Below are experts of layer 4 (counted from 0) of a mixture-of-experts language model. Rows are named router (the router's row for the expert) and show model dimensions 0-127. Each number is 128 + 24 x the weight over its row's rms, rounded and kept within 0 to 255. Numbers have three digits each.
After each expert's rows: "comes before" lists some tokens at least twice as common just after its tokens as in all text. This comes from a sample of Wikipedia text that the model never trained on. Tokens count by the router's weight.

# expert 39
router:116165150151071140128192099098155118194146125124138088141082070182117152100120141068166112157108153094156117117134116102129099092136176147101147115108112106130131107146101130128138118112173111116132128142133104102092107126143112131139100141144148176112193089113105143104106111125169159165128094139107109163143156127155146186111126147157161099100118123189114112111097139090119149138172
comes before: ",", " |", " (", "\n", "'s", " =\n\n"

# expert 2
router:114137130115101105112136157115147163164126113132160090123075106143128148139117047092104173183127155108151129096075105153128154123127140156142114109138124152114095122137108181105097103150129123110129130065132194121097110139103143115115123142140144128097142167139167139116115159135161131168083129128114126147109137128151155123097100129135132120123128107141110147140123144119112133137135
comes before: " the", " a", " be", " his", " their", " its"

# expert 22
router:092136135128118149092187088138130138131168122130167119145087098152131197111080104135129107137123130113165123105117094108119143090150143136083141150123133121136142129106127139160151155112125115123152147149103106146150115152111129091134141137062160116125127125128156136116095140126116151159137116154141165143131151128126163116139108164123125127089152099136093121167131155100088156122134
comes before: " ", " —;", " —", " +", " −", " –"

# expert 21
router:099133170123148151085131152127136115125154096116116109145149096126114148100111117133169109158113113115141145150148123134119162165100119130103141132122125105148114128145139122137125131160139111139160120124156103121095119137100108099106137095125151136118136141113117141149110068092146126129168089195090154149094136108104163094087140132106140112129153151135134171176123145102137142161143
comes before: "-", "|", "=", ":", "–", "==="

# expert 10
router:075113129156143136069134089062140140153124115137146110135087102131115125105062116155145105140129145133144172121134121081153106151113085127150125127140114084111153133120107099148100123126118177145157134121107132099132140134137113114125181095119179109153159131144110123147110119104136099133131109117126163193123165167119125158110113125179132146129122142127142104150175141160082142123119
comes before: " of", " and", ",", ".", " in", ".\n\n"

# expert 40
router:095132150169068098094134121138137129128156093084194143154104119118126128124120140128075135147099140119135096129111135138132166093118119160130123174138100078101088105167140127160111129132126143076139181161092087122140084162105129149147130109101120145080109109130141170154125123170161200184119127138153088139111127129124116126130114116120104136113132104134137101134099176125108166115111
comes before: " a", " the", " in", " to", " not", " an"

# expert 13
router:135129126157173187128137165129146132123170126126161082134101122131122112127112103147159105156096150062138152120130115123150098157146136138066113095133112145123111119125142122124153190123173108122169096136128113099089172112167125122129076101083148116124118081138159167126119128137131145128105124152078146138146166129117132129133096115076132156132115093141057157117085158123151159130138
comes before: " |", "20", "19", "0", " |\n", "%"

# expert 19
router:107147136145148176101159163119155129094117139139143125126157136099133134078120067127153081129150133096119138128124123143140115124130154137095113140121119136149146136129139161134162108154133101138174099125113098133063133159113148129115118089127121137152146146126111147106104146101169147145153131102109118113146157134136166144148097155148127145145086125119125104139159158099127120135149
comes before: " ", ":", "\n", " UTC", "=", " Animalia"

# expert 27
router:107138159131070137166160102096161119154126101144137083151116090131123125095110141143146101117130090120111143133084150132176084143082124170126130161124134138141139107130110162131168109126120131136136116158134159136112105133162149132128139123116148114143124125132126148144095105149114155134136097116097105148130155129113194119097157089119119124120155144162101115102183124106125143154132
comes before: " |", ")", "\n", " (", ";", "T"

# expert 56
router:090129137112171188129154154093139122095155118126146087150127102151090139080144113118126077174090175129131160126100123136159156105145122130154150086168097091112109116130109108142132136125122161082142101121116092117127123122169147108115111102112200154131130117180158128137100124136186106150150152143111159138144138123162157199139135139099095129145128101157113112137106153119134131132144
comes before: "20", "19", "1", "2", "18", "3"

# expert 58
router:099122150140137129098178109110166125127125143155103126106102099123122118056070111116125092144146127121138138114136118108113137178114146148142122133100153119136149115122102157147142181108091154107129134156164129168150111116144146128155129095067146134112130134133141102148137152131132147175136099175093106138087133126146137146124138137156145138104117077141166084143140124151129145142138
comes before: ",", " of", " and", ".", " in", ".\n\n"

# expert 57
router:128135145185092124089192120094156179137119139111185092135136044162130129086042117182125087173115100102152163129113115114112071115106161113142119151154130129152127127156134084130133121148160118110154142148183132152107097130156115142104164130102137151077131078130146146121078118106160168161152117113093091157136140138148153131137144131137093136126124128132093120120171198119132135143146
comes before: " |", "–", ",", ".", ")\n", ")"

# expert 45
router:121143168205122173132159109092154139134160110150120072124101076168147144083117129123156141141145147093107151144096103135182121115070131145080110130146119105115112120127118158141178122128136134134143135160174131138094132103152121122138151094128171101104150132120156173129132113121147144142143111128108080153068145143115167161093149137109096145119111133089151099149151128138098127135140
comes before: " |", " |\n", ";", "0", " /", " States"

# expert 35
router:077135112170120139117175135100144119082121113152148111113098097139112113056039123151098107139124146113147181134127122100134159127117126173122106120113158102115112126159128107148149160167059189115153144125194156102128199128137141102124125136086128084147144142152131118161125130120125134134141131141112169176131138104108130163098141140166128143109151128109131068128191139131108140141104
comes before: " of", ",", ".", " in", " and", " to"

# expert 61
router:125144126115103111130179105139171113145122120167135087173091101117141153122053128127136125163140165150125119110147123130109127130129139124122109109133095094117156136125081123131104124103116101131162082165150139129141134079153132125162123135106111155069144126081125123110132113142160139125141085145150155165143151137088129114122162132133136115115103172187109128127102137132126158166120
comes before: " (", " |", ",", " and", "\n", "\""

# expert 25
router:114132143141120129091182119133147137167141145143147093144070035120131156145107093095119135154154155106168127121110118135141165141104113155154113132114099127140098128134132122124129102144120138116145152126157149132131084133097127135105148096133124123171148141152125124110124132105141132154114105135151121181147144159183165152128108183121097111150164107153142116102142140144136127126129
comes before: "-", "|", "   ", " -", "The", "In"

# expert 52
router:108145136159132102109198126133165161124128122150164111102080108146129109102078137107096102185138150112130126094114097131091132126138129178133135114104123124152180153149099107105114112134140126109149157138168109139089123126133151143156101090118128159102131130089098086131136120158104139147095098145134089134135139116154122088129153104071106163096146145144110159136171135104113152191148
comes before: " The", " He", " In", " It", " This", " and"

# expert 43
router:072125139142161134079132117114121143126107118141139112144083118135103137108099120098112102131101134116099143126133135106110151076082099107138091163119109117136095136119098131120205108150104126131155123144184101095108161125101130077103133118120153116173108113162104101113104158129124092126115124141139104108113150112157137134130131136131095180131137139116147113155130140112116132119132
comes before: " |", " ", "0", "–", "1", ";"

# expert 12
router:158132105102132128092146100106144120123120132111119100129116096097110142079092150142084120156128107121141110050107138163143121118101112132135150112117136128133094147113124086128143138113144140093146168165122132145130099119168153186126166105069108103114128153133153120157112131119129115171146137125076167158129162160136121109123086127121125123138100097140119109130090158138135110140148
comes before: " the", " to", " a", " that", " by", " in"

# expert 4
router:137162135157123146137139155081132154085183106140148087119149126076134152110130102112084110139106135092142135131103111116127126134118124133086078087138151098119131113155137094112173144158131128127151122108168095119103142118093137123101174146111213111130103134105159134113076132117128114147122133101141117144095143165131151138091107150113132158099131136063136079172099132099141130115144
comes before: " |", ".", "%", "1", "0", " |\n"

# expert 8
router:148145121130165176118166142137161165135156118104153115131129126185119174102115125125075120149163113084124109091074096115113148127141121144112136104135172150141123125113128147158121106193099139084141111125170112110116146130131145120126134127068133121147120107150123153159137169149162148162110128148114125119093138147152141172096102147125090151141146119128081108134144145108113153134159
comes before: "19", "20", " the", "18", " he", " was"

# expert 51
router:104153126125126146124188121101147152126150115128150105159123135115111142134132069107111111153106113098111117121133117141137093135152151137175111119140124118136146127117150148119200163151141102129140162148142114127149164148118175159187149095105163094107142125157140099134081109140174086149110104135101119157073174127093126174108124135129106144124099126130149112181154182084138132131147
comes before: "==", "===", "The", "=", "In", "On"

# expert 42
router:109119110121155121105160158131132160142184111140145091132141095103108153092119139111132130144140155084133114096088124126128059123130137121132134110143131111165129088126122131131131126129148107139126146139104148119107146135134154149131154116091164140111116132084157130105093128113149136147164078086135114150097168124165149124047105149101089136065109092119154138147154154099123130140179
comes before: "|", "-", " •", "|---|---|---|---|\n", "|---|---|---|---|---|---|\n", "|---|---|---|\n"

# expert 63
router:128121122113135121107131155125127153112156123136130126173138098142086165130119138109156110151114156088167129144147102124106115127123147151130138117125135105128115123141140130143170152158145130129168131117161104142107113090150120122126127109105148104078115131111151078114092100144152160137133124124068131154122124127171120155117155136104127137102112098135090135114155152144101122164136
comes before: "-", " •", " States", " Website", " Born", " Country"

# expert 34
router:139118128111146118103167152106144178121171131137176089153121067103106153093084115099117156144157109133156119125114111123154149115110106184138109109154142136173131107131126105120116113132176108121120111138123180135140115127172162152142122127127137143169156127110134121121096117114143136135139085135113135153132161138156153137095099141110090127097120076131151173107164156120134135152156
comes before: "|", "-", "|---|---|---|---|\n", "|---|---|---|---|---|---|\n", "|---|---|---|\n", "|---|---|---|---|---|\n"

# expert 33
router:123163123106132139128138164123153104139164123139179109151117090115113142106126101132127146157136137106116122121113092129132122127115130162087145120140116123157133151113123166168168121171118141090125098132132131125091100091131147135102107155120123113131107128111114129106148113151139160142169066130128133161117153117199163131085112167112165155075073152152154085132098142132094152139116
comes before: " ", " the", "20", " a", " his", " order"

# expert 32
router:122157135168145138133161153127124151143148102120173096100119091119152130111106137101081131158116149101144103128093111098135173134122116140130128103089123160148177148121108141170129104113143129098119110142190153110125148165122124096152114134138158145109148128142153145110095132123152154147133102158144122147102114123180144138135117132083086182090151132139107117133107150101099118149114
comes before: " the", " to", " in", " The", " by", " He"

# expert 7
router:105136129124143141098155082124165142147161112174146112149116103112129168116102106161140129149120188134169121099126071091122107105154118134113143125133140156148119102106145167174152121140121096111119153145143115154114099120095140077126184100105147150112115077133155106117106134112117146173129101100127125141082151139123118136124129134096096114071165118106131127112115151104034143130123
comes before: " ", " \"", " —", " Preceded", " Total", " No"